From a checkpoint of a small mixture-of-experts model trained on Wikipedia: width 256, 2 picks a token.
Below are experts of layer 3 (counted from 0) of a mixture-of-experts language model. Rows are named router (the router's row for the expert), gate (a neuron's input weights, with its number), up (a neuron's input weights, with its number) and show model dimensions 0-255. Each number is 128 + 24 x the weight over its row's rms, rounded and kept within 0 to 255.
After each expert's rows: a language model's description of what the expert responds to. This comes from a sample of Wikipedia text that the model never trained on.

# expert 13
router [ 66 127 133 153 112 172 108 137 138 112 109 143 145 162 111 136 127 142 139 151 102 132 139 108 130 133  99 117 138 111  49 131 150  97 141 136 112 101 139 134 115 145 134 126 117 117 172 148  80 138 143 153 112 153 128  86 119 139 169 156  99 110  87 115 149 156 116 115 102 148 114 116 121 116 146 149 142 168 112 158 141  77 135 119 126 133 138 133 149  88 131 137 189 128 133  77 136 135 135 147 128 117 154 162 140 138 139 124 141 108 143 112 131 127 108 151 133  98 150 136 115 123 142 133 140 144 144 147 129 132 143 118 145  95 156 176 114 121 151 123 134 132 138 151 144  90 154 100 102 118 179 124 112 118 138 125 178 104 130  95 159 144 126 169 120  68 113 123 146  38 135 136 134 134 117 165 115 151 157 119 115 117  99 161 116 138 115 125 141 152 121 156 144 139 154  15 110 130 114 121 118  82 118 118 147 131 120  96 153 146 111 103 138 114 107  86 132  85 106 125 135 127 126 129 123 163 131 131 160 118 109 143 157 151 129  97 141 123 119 136 138 137 131 168 172 158 117 118 136  85 158  71 140 105 121  86]
gate0 [146 170 144 124 161 123 105  49 119 116 111 135 121 142  65 142 138 129 169  86 121 100 127 112 134 149 108 132  90 104 178 159 175 124 131 144 145 112 138  74 124  93 111  79 105 119 163 153 113 130 141 159 128 134 149 116 155 109 119 109 113 121 122  91 142 158 149 146  96 119 100 111 113 122 131 118 107 129 117 105 106 126 138 112 177  98 101 119 128 102 137 132 126 120 147  99 125 112 159 142 141 134 125 122 150 111 116 156 143 145 109 154 105 157 130 140 136 151 128 162 101 154  86 136 115 105 103 120 106 134 106  99 148 101 116 198 131  88 144 134  77 128 131 127 136 151 159 117 151 158 134 107 138 142 171 115 132  94 160 106 116 122  88 109 144 151 114 128 125 128 151 100 124 117 105 108 122 102 126 112 150 121 152 180 115 139  78 133 136  88 127  66 127 172 105 124 126 143 116 116 124 141 150  91 147 114  95 117 170 148  91 112  78 144 123 120 169 111 133 137 106 151 143 155 158 156 101 163 132 101  95  87 115 127 107 174 128 123 138 129 185 150 133 114 142 110 123 155  95 104 118 131 156 140  77 109]
up0 [123 152 147 141 113 137  91 123 124 131 137 109 133 153 117 118 172 100 111 129 115 123  68  74 134 125 147 123 112  89 138 174 126 105 100 169 108 161 124 134 161 180 113  96  98 123  99 108 180 136 112  90 126 163 101 120 138 101 117 176 123  95 122 130  95 117 140 120 107 141 180 119 104 151 100 145 123 142 142 145 169 160 113 110 113 139  97 106 134 119 163 104  89 109 171 133 119 188 121 134  97 158 106 128 116 153 107 160 123  63 146  99 119 160 125 126 140 161 168 131 158 122  93 119 101 187 123 107 152 134 129 103 137 130 133 136 132 122 106 127 105 147 106  77 128 153  98 125 101 137  83 118 113 135 141 133 160 143 102 139 156 133 140 135 136 149  87 119 132 129 106 134 102 129 171 109 128  75 138 141 136 129 145 112 132 143  99 138 105 128 140  99 132  96 144 138 154 138  84 149 133 145 112 175 114 141  95 128 120 141 135 103 142 133 136 108  77 104  91 110 114 100 165 148  99 135 111 150 114 148 167 107 149 124 129 135 120 142 136 139  84  75 131 125 133 142 131 151 138  91  91 142 111 174 186 118]
Dashes, equals signs opening headings, quotes, brackets, dollar signs and table cells, plus name-start pieces like Be, Re, Me.

# expert 26
router [ 87 116 160 152 136 189 107 141 122 105  95 181 120 136 119 102 152 159 113 136 111 121 108 107 102 151 154 131 148 105 108 134 126  90 160 119  93  98 134 101 118 148 121 134 108  55 132 104 102 138 174 140 107 154 154  74 106 109 150 165 152 159  93 131 133 134 108 134  89 124 141 117 119 111 130 141 116 169 114 142 127  66 154 133 110  96 123 146 150 116 122 154 158 135 158 144 152 157 133  88 145 115 152 124 125 142 131  92 130 113 108 103 169 137 144 134 168 110 143 115 101 123 148 150 112 145 146 159 162 134 134 113 125 117 133 139 110 126 129 114 105  97 143 125 169 104 150  82 106 135 131 125  90 136 157 111 137 117 128 136 138 125 112 122 168  64 110 119 198  96 110 124 136 143 133 147  94 139 112 135 163 115 110 123  90 182 126 146 116 128 140 115 139 126 109   2 131 115 126 153 119 122 125 116 121 143 128 118 137 167 106 138 143 102  90 103 122  99 115 113 119 127 140 146 112 122 125 137 150 117 152 152 132 146 132 127  99  93 121 118 118 101 131 159 133 111 150  99 111 113 170  87 123 136 170 117]
gate0 [113 142 163 139 132 109 143 189  78 137 121 127 117 137 122  92 132 159  93 140 163 130 110 169 128 103 142 129 139 124 119  87 104 119 142 124 121  83 127 111 155 174  94  88 143 115 123 117  90 145 140 140 166 152 178 108 115 105 165 104 100  97 111 149 119  79 139 164 138  99 147 132 116 158 116 149 139 143 100 124 164 113 172 152 140 116 118 137 114 117 122 100 120 132 127 157  86 109  98 113 124 117 103 148  74  99 114 129 147 120 146 144 142 136 140 110 134 112  90 125 106 131 169 132  87 106 108 169 102 111 137 126 110 107 152 167 131 165 113 154 116 137  96  92 108  84 152 107  72 134  97 104 112 132 113 136 111 137 123 102 121 148  93 127 174 110 126  96 121 161 157 105 156  63 102 177  94 150 113 117 117 121 120 135  74 132 119 150 138 110 155  93 144 135 143 128 137 125 144  94 118 150 110 137 158 121 149 120 161 149  93 164 134  93  87 122 144 190 122 128 136 176 150 130 110 143 153 104 125 116 117 126 122 122  83 107 120  97 121  88 165 122  93 143 122 139 141 102 121 143 128  96 153 144 146 115]
up0 [104 155 171 121 134 123 117 144 128 104 110 141 180 142 126  99  97 169 150 130 152 160 154  79 122 169 122 116 125 155 128 100 138 142 163 107 102 128 157 120 122 143 126 133 121 172 117 127 113 132 166 135 163  88 120 133 140 152 121 130  95 117 117  99 139 151 121 132 127 159 136  99 102 140 110 157 131 131  96  98 136 107  97 159  96  67 156 128 115 113 119  90 129 133 161 130 145 145 120 111 102 121 175 134 181 160 139 123 144 110 104 122 143 151 126 108 162 146 115 130 152  76 149 107 123 169 102 151 115 141 127 121 156  99 125 110 129 146 144 137 141 146 123 147 152  90 143 120 117 165  95 141 114 124 111 121  95 145 118 185 117 197 124 124 165 110 117 117 196 123 122 115 105 114 110 142  81 159 115 174 131 102 159 141  83 134 148 133 166 131 131 150  95 139 112  89 118 139 134 106  84 122 143  60 146 127 132 127 157 179 136 128 118 115  99 134 158  98 105 122 113 121 125 150 141 142 106 153 108  87 133 126 115 126 127 117 103 111 130 168 141  86 169 157 115 117  88  93 160  98 134 157 163 139 175 139]
Opening pieces of split words and names, e.g. gymn-, decl-, squ-, Chau-, St, Ch, Sh, plus non-Latin script bytes.

# expert 27
router [ 89 107 148 126 131 173  91 139 125 116 105 158 132 129 102 143 147 170 154 126 128 120 126 111 111 156 121 147 105 125  99 139 117  74 147 129 109  91 132 122 114 115 157 125  84  80 132 139  86  88 148 141  83 105 118  79 130 150 175 132 129 142 118 141 129 161  93 125  93 124 110 122 123 105 158 148 121 136 144 118 145  49 157 104 125 141 110 111 157 125 145 153 183 122 127 129 134 140 102 119 165 149 150 124 132 164 161 115 111  91 102 124 125 137 106 180 123 118 158 107 121 126 113 141 107 141 143 133 137 136 138 127 165 104 135 135 104 136 147 130 103  78 142 162 120 122 152  96  90 144 173 115  73 103 118 126 127 120 135 145 130 135 104 169 141  64 134 136 137 105 122 130 145 135 101 149 106 140 123 146 166 152 107 129  84 139 102 120 145 169 148 128 149 125 143  53 127 109 114 170 138 115 148 144 123 133 126  98 121 158 100 100 129  91 110  62 119  76 125 129 133 129 174 121 122 169 117 162 171 112 124 160 163 131 124 114 111 158 144 129 120 149 110 149 133 151  99  76 108 108 153 103 114 132 143 121]
gate0 [ 91 114 130 125 135  89  87 121 120 128 157 140 145  77 116 138 142 138 152 166 154  87 151 170 153 139 155 113 115 123  87 116 141 118  63 116 116 136 106 116  95 118 201 126 141 138 123 132 126 118 175 152 159 151 130 132 133 149 118 135 145 114 141 109 172 139  84 128 145 123 151 119 148 116 125 121 128 148 103 133  99 133 143 165  94 107 119 128 132 128 127 157 117 157 131 125 115 126 116 207 131 171 172 125 116 108  94 103 142 126 141 110 194 121 156 146 108 159 131 136  86 127 131 180 104  89 107 149 154 185 122 154 121 133 137  81 100 137 132 122 148 142 159 138 154 124 114 165 131 134 120 156  98 108 127 129 153 153 128 130 133 145  96 132 149 139 145 129 134 114 140  96 147  70 165 160 105 143 114 131 157 118 160 142  97 154 162 127 176 120 118 139 142 114 139 136 139 134 139 117 103  69 172  88 112 124 140  68 121 118 139 105 110 107 129 120 121  81 112 165 133  97 125 116 167 105 137 120 169 131 168 103 106 107 124 142 182 148 138 142 144 111 164 138 170 129 111 138 148 142 136 111 118 151 138 132]
up0 [165 111 153 134 114 151 124  60 138 133 136 120 162 111 131 113 140 106 174 120 135 105 111 144 165 155 130 120 123 125 185 143 119 157 110 139 125 128 132 134 102 146 154 130 108 132 150 200 138 141 125 144 121 117 113 100 133 108 127 136 130 138 107 119 103 106 118 137 119 138 172 103  91  99 156 139 149 109 144 104 158 155 123 145  96 110 105 132 142  67 145  88 122 103 143  96 112 106 168 103 151 154 140 148 161 153 140 178 157 127 116 129 131 168 114 150 123  98 189 130 131 148  92 111 128 101 144 127 103 123 137 151 153 121 151 180 180  66 137 125 139 168 129 129 155 125 159  96  92 103 132 170 182 150 125  95 141 109 119 135 158 121 144 101 114 112 119 163 155 133 109 129 131 114 152 138 126 114 110 138 147  83 151 127 130 157 129 125 142  97 158  77 128 115 106 126 105 106 145 152 119 112 115 103 162 153 136 145 165 101 120 131  93 143 165 169 132 122 151  77 106 172 110 112 141 108 101 154 119 109 122 143 165 141 120 156  71 152 115  85 107 103 129 146 148  84 137  97 133 121 117  99 114 154 131 119]
Scattered pieces: the ong of song after s, up/out in compounds, LaTeX backslashes, table separators and numbers in tables.

# expert 11
router [ 98 178 112 113 143 158  73 132 138 133  93 138 156 142 119 116 108 156 118 119 150 156 153 115 136 140 156 130 114 110  83 112 134  87 145 113 102  85 136 127 114 139 120 109 110 120 141 124 105 112 140 103 106 118 117 116 141 107 147 155  99 117  83 117 119 164 117 112 112 123 109 124  97 126 219 120 136 154 100 131 138  46 135  92  92 123 118 137 151 129 138 146 156 135 143 103 137 102 126 104 182 136 156 137 134 139 108 127 163 122 117  94 106 154 123 136 118  99 137 134 118 137 136  87 140 131 149 117 133 117 134  76 119 113 136 141 123 126 104 118 103 113 153 112 128 117 136 120 111 143 156 126 116  66 125  98  96 132 146 132 132 110 118 200 124  80 111 144 221 118 113 114 121 103 114 136  70 128 149 128 137 127 147 169 137 120 107 127 163 168 108 142 132 132 109  68 101 108 133 182 109  93 131 141 128 151 115 131 119 163 121  94 126 125 131  80 110  97 119  96 123 178 126 152 125 144 109 144 148 141 126 175 163 111 144 164 114 121 117 167 132 111 143 169 147 125 131 103 117 124 148 105  96 122 135 115]
gate0 [118 171 121 174 131  96 131 134  95 133 119 116 133 123 134 130 134 130 123 176  77 137 137 119 167 160 145 112  53 138 117 146 129 152 145  91 120 143 106 125 135  96 142 153 132 158  99 130  94 113 184  89 120 147 120 137 145  91  90  92 121 155  85 150 151 173 132 122 116 168 120 135  93  74 147  99 157 127 110 138 152  88 173 102 169  93 123  99 132 141 124 107 107 128 106 167 110 129 136  78 116 142 126 110  57  85 155 128 100  87 121 132  97 128 128 115 144  92 119 121 123 170 170 117 124 118 117 141 143 138 132 127 114 116 173 148  99 125 146 152 100 135  93 145 171 105 154 160 103 127 139 133 120 137 129 145 111 132 124  91 104 151 108 131 158 109 121 152 183 108 102 143 148 112 132 151 111 141  73 109 138 104 138 146 139 146 142 147 126 133 138 157 145 123  72 132 126 131 130 149 136 127  98 132  84 145 152 151 127 110 123 115 103  99 115  94 137 124 136 156 105 139 140 113 132 114 144 117 133 117 145 164 119 130 148 144 172  65 113 130 116  69 116 133 156 113 138 119 123 126 123  85  98 122 162 151]
up0 [127 125 126 131 135 101 125 111  77 132  89 156 134 142 123  96 130 144  95 114 130 121  74 136 135 107 119 109 188 137 132 119 164  71 114 126 101 151 103 105 142 114 102 152 106 137  96 112 123 126 119 126 115 146 129 140 113 110 167 167 142 136 170 108 130 142 119 135 102 103 137 173 118 128  86 117 130  90 127 146  94 163 159 136 128 113 132 107 183 112  98 119 175 109 143 125 140 183  83  91 133  82 159 120 107 106  83 124 158 111 134 143 129 113 130 142  77 123 112 148 122 143 139 151 117 120 143 167 129 145 158 148 109 112 152 157 113 135 123 103 119 153 156 109 152 175 116 136 108 113  89 132 166 153 121 111 121 135  91 116  90 131 121  90 128 108 137  87  96 120 106 128 130 140 126 121 150 138  90 159 111 116 174  89 122 177 122 141 112 139 121 135 148  83 166 133 127 150 115 113 187 131 116  80 104 148 161 108  97 164 147 155 119 119  97 134  96 139 122 159 119 126 108 164 112 133 150 115 104 112 166 114 116 100 108  83 100 153 113 122 126 153 132 120  91 113 136 170  96 103 173 134  74 122 151 117]
Word pieces inside longer or foreign words and names, mostly stems before suffixes, e.g. evacu(ated), dispers(al), Wup-per-taler, rit, lin.

# expert 23
router [135 100 152 184 160 186  83 120 120 123  86 177 132 146 112 111  99 163 155 152 195 120 115 102 130 141  92 122 119 131  56 134 149 146 167 138 101 130 138 137 119 128 128 125 136  90 144 119 113 125 149 119 119 151 136  54 133 137 147 149 131 107 121 173 138 164 117 124 116 110 133 122  78 101 176 143 119 138 118 152 128 113 129 121 112 170 124 114 114  85 122 136 160 136 118 137 143 134 145 142 135 128 187 144 141 133 131 109 146 127 122 133 131 165 143 140 151 128 142 122 113 143 138 123 122 176 135 127 120 123 148 103 132 103 159 144 110 125  98 135  84 116 148 130 129 116 170 103 113 110 183 124  86 117 148 115 163 132 148 138 182 135  99 203 154  80 129 124 117  76 127 147 128 150 112 164 111 156 129 147 162 132 121 130 114 153 107 120 140 136 147 140 130 157 105  71 122 122 138 183 147  79 159 128 134 118 153 114 106 183  89 119 157 111 102  95 116 104  93  91 126 149 141 124 116 154 111 130 164 102 109 119 138 137 138 115 122 134 128 130 104 108 119 160 132 154 137  96 144 104 151 106 109 115 116 124]
gate2 [101 113 112 126 131 110 122 126 142 174 142 106 117 112  69 144 115 139 141 152 119 106  72 106 146 109 122 148 145 145  85 114 134 125 155 179 133 138 182 100 117 124  98 136 111  88 140 105 113 138 145 138 115 147  83 117  97 113 119 171 127 121 123 147 140 130 132 103 116 114  89 143 109 152 152  93 178 128 133 129 120 109 157 121 100 126 123 109 149  99  93 118 169  88  97  86 122 140 104 144 134 163 136 132 103  98 176 113 142 108 142 111  95 123 146 123 172 105 160 103 124 119 180 118 144 146 129 123 144  96 122 108  98 151 129 164 152 149 127 138 135 159 120 160 123 163 149 160 152 148 109 125 146 122 112 124  68 152 142 108  93 116  98 142 148 152 136 122 137 125 122 156 132 142 116 119 141 109 112 143 154 125 118  76 132  70 131  93  90 150 101 135 122 103 108 150 143  74 135 109 111 152 178  76 139  64 116 136  87 111 138 146 140 147  87  73 163  99 117 118 146 150 180 129 107 103 114 152  88 106 121 129 141 171 112 162 128 109  92 118 113 100 112 141 133 139 103 125 132 140 116 123  89 116 144 134]
up2 [137 135 124 125 134 148 149 117 139 219 152 116 113 132  79 128 135 132 122 146  94 145  73 106 139 152 132 104 113 148 125  84 171 127 124 148 118 114 104 107  51  96 121 163 172  94 150 119 117 120 110 101 117 135 158 103 146 118 104 108 152  94 138 121 117 135 161 104 160 121 158 105 133 125 142 103 142 141 129 126 115 106 144 141 162 147 129 117 136 104 119 141 167 136 102  77 143 137 123 138 145 155 165  98 111 112 153  98 137 107 131 125 124 135 133 148  93 140 133 132 111 114 180 130 172 194 165 137 138 152 140 138 170 172 116 119 141 112 148 156 112 129 104 170 135 136 135 136  78 115 111 109 104 149  93 129 109 122 113 149 128 130 154 113 146  92 174  96 123 157 105 160 174 127 116 111 133  73  90 149 140 124 106 137 129 104 144  98 163 140 128 156 115  90 148 138  89 106 124 152  89 139 120 107 111 123  94 103 115  97 125 127 139 130 131 157 181 128 125 154 163 114 134 157 106 131 112 153  96 157 160 146 132 144 147  82 105 131 153 147 144 134 142 116 145 129 142 148 179 168 106 139 121  85 118 113]
Numerals and number words in counts, scores, statistics and table cells, such as 3–1, 126 million, 1.9 Earth masses, scored 25 points.

# expert 14
router [ 98 117 143 103 139 178 129 142 109  88 101 131 149 140 153 155 129 186 134 123 130 131 148 108 131 139 119 124 129 114  86 140 121 120 122 121  87 134 126 118 103 131 147 121 130 119 162 128 123 138 152 131 108 119 158  89 115 126 153 128  87 114  84 110 118 171 168 121 106 132 107 110 103 122 200 152 152 150  85 138 126  29 139 121 126 158 102 123 122 110 163 166 158 176 135 103 128 151 120 115 158 152 136 105 131 166 131 114 152 127 133 110 123 153 160 124 150 114 124 127 101 113 121 111 104 150 134 106 141 128 143 105 132  96 125 106 141 161 101 137 101 112 154 127 150 115 130 112 138 156 186 145 140 121 124 104 131 122 117 136 105 102 111 186 131  77 117 148 205  87 158 144 126 136 115 128  71 127 126 110 170 136 137 163 131 121  90 128 132 151 132 130 128 117 104  36 153  87 100 175 155 111 141 135 146 113 132 140 131 132 109 102 125 134 112 120 131 124 171 127 152 180 151 107 130 156 119 160 159 126 117 142 139 121 170  95 107 129 123 139 118 133 120 120 153 163 147 125 119 136 163 120 127 109 170 132]
gate2 [151  89 113 114 137 122 136 159 112 108  71 149  80 141 121 110  87 114 156 123 141 136 144 134 143 114 154 122  80 117 121 131  88 101 131 108 141  84 147 117 162  97 140 115 150 160 147 123 122 119 118  85 185 116  90 109 142 115 114 133 149 152 112 180 159 136 106 148 141 130 143 136 158 139 143 112 136 176 143 118 133 138 113 137 128 134 108  96 132 118 127 112 176  95 116 116  89 105 141 134 146 150 153 139 139 120  92 147 126 138  84  96 174 130 106 130 129  96 120 159  97 163 125 136 146 132 121 152 116 134 152 154 125 171 137 163  80 150 157 178 116 106 141 105 140  90 131 132 141 153 124 130  86 111 133 138 160 153 134 134 127 125 125 110 131  94 107 130 121 129 190 139 104 111  90 179 141 104 146 125  72 123 108 120 128 140 143  91 109 134 121 129 116 144 134  66  84 170 161 125 182 111 158  74 162 126 121 174 118 139 124 139 126 120 135 112 106  97 104 108 126 115 127 155 165 161 157 120 129 148 130 132 108 100 105 133 110  65  71 123 147 118 129 129 109 137 130 180 130 167 142 102 111 130 139 112]
up2 [120 167 133 127 133 134 156 112 132  77 143 137 126  99 144 122 104 140 130 120 149 100 156 149 166 147 117  64 129 148 132 188 149 130 118 129 123 132 129 147 183 107 104  99 130 140 165 138 159 112 164 116 131 156 101 130 170 121 128  76  88 107 116 121 146 108  90 121 163 174 152 135 121 189 137 137 108 117  97 178 120 161 145  98 117 133 128 108 147 113 127 114 123 149  87  80 114 119 111 139 133 125 112 146 140 138 119 143 146 144 137 125 124  84 107 114 145 159 103 158 121 148 134 154 119 129 129 141 117 163 152 140 120 147 132 111 139 142 155 169 129 114  98 139 165 104 115 119 146  95  94 122 157 154 143 187  91 168 125 123 172 155 126 149 154 160 115 109 105 136 160 122 106  27 118 131 139 123 132 140 130 117  92 112 167 129 118 143 123 131 171 126 166 134 183 145 120  79 108 151 111 102 147 136 117 128 166 167 116 135 124 115 156 114  88 100 127 137 137 155 147  84  91 107 153 118 115 153 127  71 122 135 156 117 104  80 121 120 125 117 117 122 137 136 153 130 146 141 161 115 107 128 113 132 101 119]
Given names and name fragments in biographies and credits, e.g. Paul, Ward, Frank, Bern-hard, Sarf-raz, Charl-otte.

# expert 62
router [ 82  93 137  95 142 198  87 123 127  98 110 163 129 137 129 141 156 140 138 117 139 114 147 118 144 137 142 131 146 144 138 123 132 119 151  97  82 121 127 117 137 121 130 110 133 113 185 146 132 137 126 151 102 125 147  74 118 109 117 119 107 133 122 125 111 153  79 135 110 145 129 130  95 132 241 131 110 157 142 147 136  67 134 103 132 124 127 151 133 133 125 114 152 140 146  93 127 116 142 126 175 120 141 146 132 146 122  99 129 132 158  99 124 142 110 127 124 133 150 136 131 135 131 125 125 164 135 162 115 146 127  63 106 114 140 143 104 129 107 130  78 111 159 122 133  99 149 132  98 120 199 143 105 124 115 117 147 113 149 149 157 105  92 152 157  99 128 122 206  88 127 130 150  95 117 122 124 191 141 132 146 121 120 135 122 122  90 123 130 148 129 144 118 122 136  95 133 128 104 148  97 104 142 149 132 155 132 137 137 142  94 123 134 123 114   6 120 105 144 121 123 110 125 146 137 152 151 164 164 122 105 154 148 126 141 148 128 132 112  89 141 147 131 158 130 126 114  88 109 107 140 126  89 115 139 158]
gate0 [142 122 145 104 162 121 126 122 147 152 101 113 146 100 124 106 116 131 112 119 129 153  97 157 116 163 100  97 100 132 100 127 131  81 204 135 130  97 114 136 114 164 137 124 144 138 100 116 128 140 118 158 106 138 136 129 162 188 127 120 146 114 109  92 121 141 141 159 179 158 107 109 119 116 114 114 151 129 138 132 132 100 128 125 104 144 134 139 105 117 148 124 121 139 163 139  83 148 143 103 158 165 142 134 151 159 121 131 136 133 136 160 136 203 139 107  79 136 127  86 112 162 155 131  83 122 120 131 135 166 110 115 139 146 113 131 148 121 156 123  77 111 111  87 144 109  82 137 170 172 144  94 116  95 148 102 127 158 147 146 111 127 101 177  80 119 139 108 132 118 157 114 103 141 113 159 107 137 112 147 119 144 162 129 173 161 132 148 117 137 126 153 157 123 153 131 106 111 116 120 106 103 103 118 139 106 111 142 165 102 164 109 106 130 144 133 132 121  97 115 132 188 118 125 133 114 128 120  99 129 195 139  93 100  78 130 166 135 139 171 155  51 112 130 169 113 124 126 124 182 141 112 136 149 119 112]
up0 [141 120 151 145 151 114 110 114 115  97 157 103 119 116  91 150 117 156 123 107 120 143 180 142 127 159  91 114 128 104 108 141 123 144 111 132 129 131 122  99 128 151 140 112 135  88 143 151 138 147 153 131 135  90 134 114 134  95 138 135 150  75  93 127 123  93 139 149  91 105 145 145 125 151 139 136 142 137 116 136  97 118 113 105  94 117  95 132 202 121 150 156 112 138 126  58 116 109  83 154 104 158 165 115 117 133 123 132  96 129 119 130 115 113 133 111 121 153 133 142 138 110  99 143  71 170 118 159 120 130 130 132 113 116 116 141 166  99 114 128 157 105 112 124 112 149 137 104 152 158 142 133 117 157 164 118  94 156  82 130  92 133  82 141 128  95 122 181 123 144 114 107 102  76 103 107 112  91 115 139 116 148 124 154 124  69 117 159 112 198 122 137 127 153  81 101 130  94 117 118 140 136 117 135 143 127 167 161  84 141  97 131 157 135 171 187 136  80 138 102 113 138 103 168 169  99 105  99 141 121 101 139 140 123 126 117 117 134  91 162 103 103 159  88 182 138 139 129 122 109 132  89 144 122 118 130]
The word as and naming or role verbs, such as known, called, named, use, serving, in phrases like known as, served as.

# expert 21
router [100 106 137 101 131 117 127 117 126  98 136 129 147 127 117  98 147 132 131 139 155 130 149 131 122 147 122 116 102 127 153 118 120  72 198 130 114 115 110 134 131 133 155 118 115  79 105 145 107 146 151 141 128 136 133  81 140 150 125 179 119 121 118 102 142 153 132 101 113 119 131 100 103 106 126 123 122 126 125 160 147   5 157 121  97 128 134 128 143 132 136 125 156 119 118 139 135 122 140 105 135 154 171  90 134 136 148 114 162 124 114 127 134 148 125 156 133 133 153 114 137 132 141 130 112 151 125 150 110 123 131 113 148 122 127 131 111 167 131  96  91 110 132 131 113  97 118  88 130 155 211 117  75  77 128  96 131 141 101 106 126 109 153 132 164 109 112 127 172  28 141 131 122 123 131 146 113 134 141 166 100 126 131 170 111 157 145 135 160 141 140 143 148 134 136 110 148 130 138 204  91 100 132 153 120 160 155 106 123 149  94  94 160  89 137  81 118  85 129 102 153 110 118 133 114 163 119 139 127 111 126 132 156 134 134 120 101 121 120 125 152 121 111 100 149 158 162  72 115 128 145 148 101 115 155 130]
gate0 [101 133 127 162 142 152 122 130 108 149 138 132 144 124 129 147 139 129 126 139 116 126 120  93 107 126 113 109 129 106  90  98 117 116 125 146  83 105 129 127 105 129 152 103 152 146 109 160 132  78 119 153 143  68 124  86  81  78 132 129 135 181 147 161 110 145 159 162 110 153  92 133 110  92 176 158 123 151 116  77 104 139 117 119 138 143 123 162 119 144 149 110 139 154 124 160 159 144 118 135 127 118 126 134 130 145  97 112 112 151 152 106 147 141 121 146 189 131 144 136 117  70 166 122 109 146 152 110 174 133 124 114 135 141 174 137 136  64  85  91 136 145 100 170 156 145 114  95 132 121 143 114 136 141 165 152 196 137 155 147 145  86 111 126 110 116 179 123 137 111  99 187  95 156 120 151 148 138 153 163 127 136 138 108 152 102 118 121 103 162 133 140 128 136 108 130 119 126  98 134 111 119 138 160 162 116 126 119 121 151 107 100 141 123 100 164 101 100 149  81 105 146 118 123 132 131 109 140 136 131 140 172 132 137 124 111 113 162 132 172  58  87 111 142 139 138 132  99 159 105 155 127 125 155 147 170]
up0 [156 148 117 118 134 125 155 134 113 104  98 129 111 159 135 139 111 151 126 148 162  83 146 150 132 111 109  93 158 130 156 128  86  95  74 108  74  82 158 104 158 147 107  79 147 149  97 154 149  98 125 126 152 107  86 174 155 115 132 150 143 127 108 106 125 144 183 137 105 110 126 119  98 118 124 147 124 149 115 127 122 153 139 147  93 101 149  89 101 123 119 134 102 109 139 175 148 136 149 129 135 172 148 112 145 120  86 144 115 160 157 125 139  98 121  88 125 125 154 132 134 118 123 165 116 146 104 135 123 108 119 117  84 138 103 107 102 128 162 137 125 138 156 119  95  97 112 140  84 172  85 126 152 138 118 146 141 145 149  93  88 114 141 129 136 139 116 107 142 143  91 118 122 155 138 133 125 109 140 166 128 133 181 144 138 113 140 107  91 124 131 111 155 117 116 117 105 155 154 129  92 165 121 140 138  95 143 163 113 124 143 114 137 101 136 161 130 104 133 145 174 135 124  98 157  86 183 109 146  97 154 133 147 120 102 106 119 208 143 120 125 157 110 132 158 183  98 116 121  70 146 148 158 162 122 157]
Commas fused to the end of names, places and words in lists or appositions, e.g. Kerala, malaria, Zeeman, housing,.

# expert 45
router [137  96 132 154 168 163  86 107 114 120 126 183 144 142  87 135 137 167 145 127  91 133 140 105 108 126 134 122 117 125  89 149 107 104 175 154  65  74 123 116 115 114 133  97 101 108 150 150  95 119 131 148  97 127 142 104 123 126 200 145 135 135 118 126 146 111 118 124 135 137 123 130  98  96 178 124 124 166 135 131 132 102 129 107 139 131 116 106 137 112 132 146 171 166 141 110 149 167 138 114 136 145 134 128 130 133 144  98 134 109 116 109  93 153 134 128 153 110 111 120 115  99 128 134 112 134 103 132 132 130 126 112 136  90 158 186 109 146 105 132 127  79 147 153 123 124 121 103 137 158 151  96 109 121 127 106 188 127 143 135 158 158  77 129 114 118 115 101 156  97 117 132 134 128 104 140  96 157 113 159 148 125 114 184 115 127 130 133 109 141 152 118 109 118 120  55 117 110 131 196  97  92 116 133 125 164 160 101 112 129  94 128 109 107  77 113  88 122 125 112 177 142 163 146 132 134 150 151 157 127 120 162 156 153 128 149 109 114 123 113 121 134 148 175 179 148 151  89 136 111 177 134 149 108 170 110]
gate0 [135 146 103 105 130 159 141 142 111 103 112 113 117 113 109 165 147 130 115 142 149 115 115 152 110 157  91 142 136 113 132 168 114 121 123 111 160 167 101 139 122 114 125 126 150 123 137 150 116 127 149 153  97 133 136 172 142  68 161  93 120  90 126  58 114 149 104  95 131 118 166 143 120 157  99 145  97 195 144 169 132 119 161 139  97 129  73 137 137  90  93 157 165 193 142 112  99 107 152 122 103 130 126 128 121 122 113 127 123 135 146 126 140 152 177 176 144 136 141 145 104 137 115  94  98 137 128 103 139 119 150 113 152 132  89 147 110 157  75 106 115 137 138 124  88 140  95 130  94 162  78 146 127  92 113 175 110 124 155 103 162 129 124 144 156 112  95 114  85 141 141  94 152 105 147 134 138 128  99 128 113 119 133 105 140  78 110 100 112 103 142 109 136 102 126 139 158 113 124 133 153 137 121 113  79 117 146 120 120 122 144 126 133 130 104 115 114 147 119  94 160 164 169 130  81 124 132  89 145  83 160 141 118 115  90 138  80 149 117 171 172 153  98 144 126 108 140 162 109 146 109 107 106 126 131 130]
up0 [124 139 104 136 149 150 104 138 133 112 163 149 170 101  97 172 133  84 117 113 136 147 161 116 142 104 117 124 157 113 159  85 136 125 147 126 146 114 133 163 101  92 136 116 118 118 157 145 163 130 140 175 140 111 107  92 139 124 103  97 116 150 133 122 147 116 124 107 165 151  83 149 115 198 143 115 130 105 174 115 113  92 137 126 125 161 110 154 132 150 128 113 179 136 129 109 114  88 126 127 156 145 185 153 103 116 104 100 136 161 171 140 150 134 126 175 135 191 147 128 173 166  98 134 115 161 144 112 113 151 143 142 131 128 106 129 107 143 139 112 114 136 151 119  95 138 144 115 125  99 100 119 174  89 158 181 109 112 171 158 129 145 180 147 102 138 155 125 112 153 170  87 160 133 146 137 122 144  99 159  94 124 162 128 145 110 135 112 115 132 154 141 147  86 130 127 158 113 125 134 140  78 121  71 122 120 172 111 162 151 107 141  93 132 110 123 116 147 114 142 130 156 136 147 160 122 137 108 140 140 162 125 109 112 108 153 178 136 129 133 171 167 154 171 127 108 115 165 102 145 118 138 134 105 138 127]
The articles a/an, and single capital letters beginning names or words in tables and formulas, e.g. a week, T(ela), C(ea).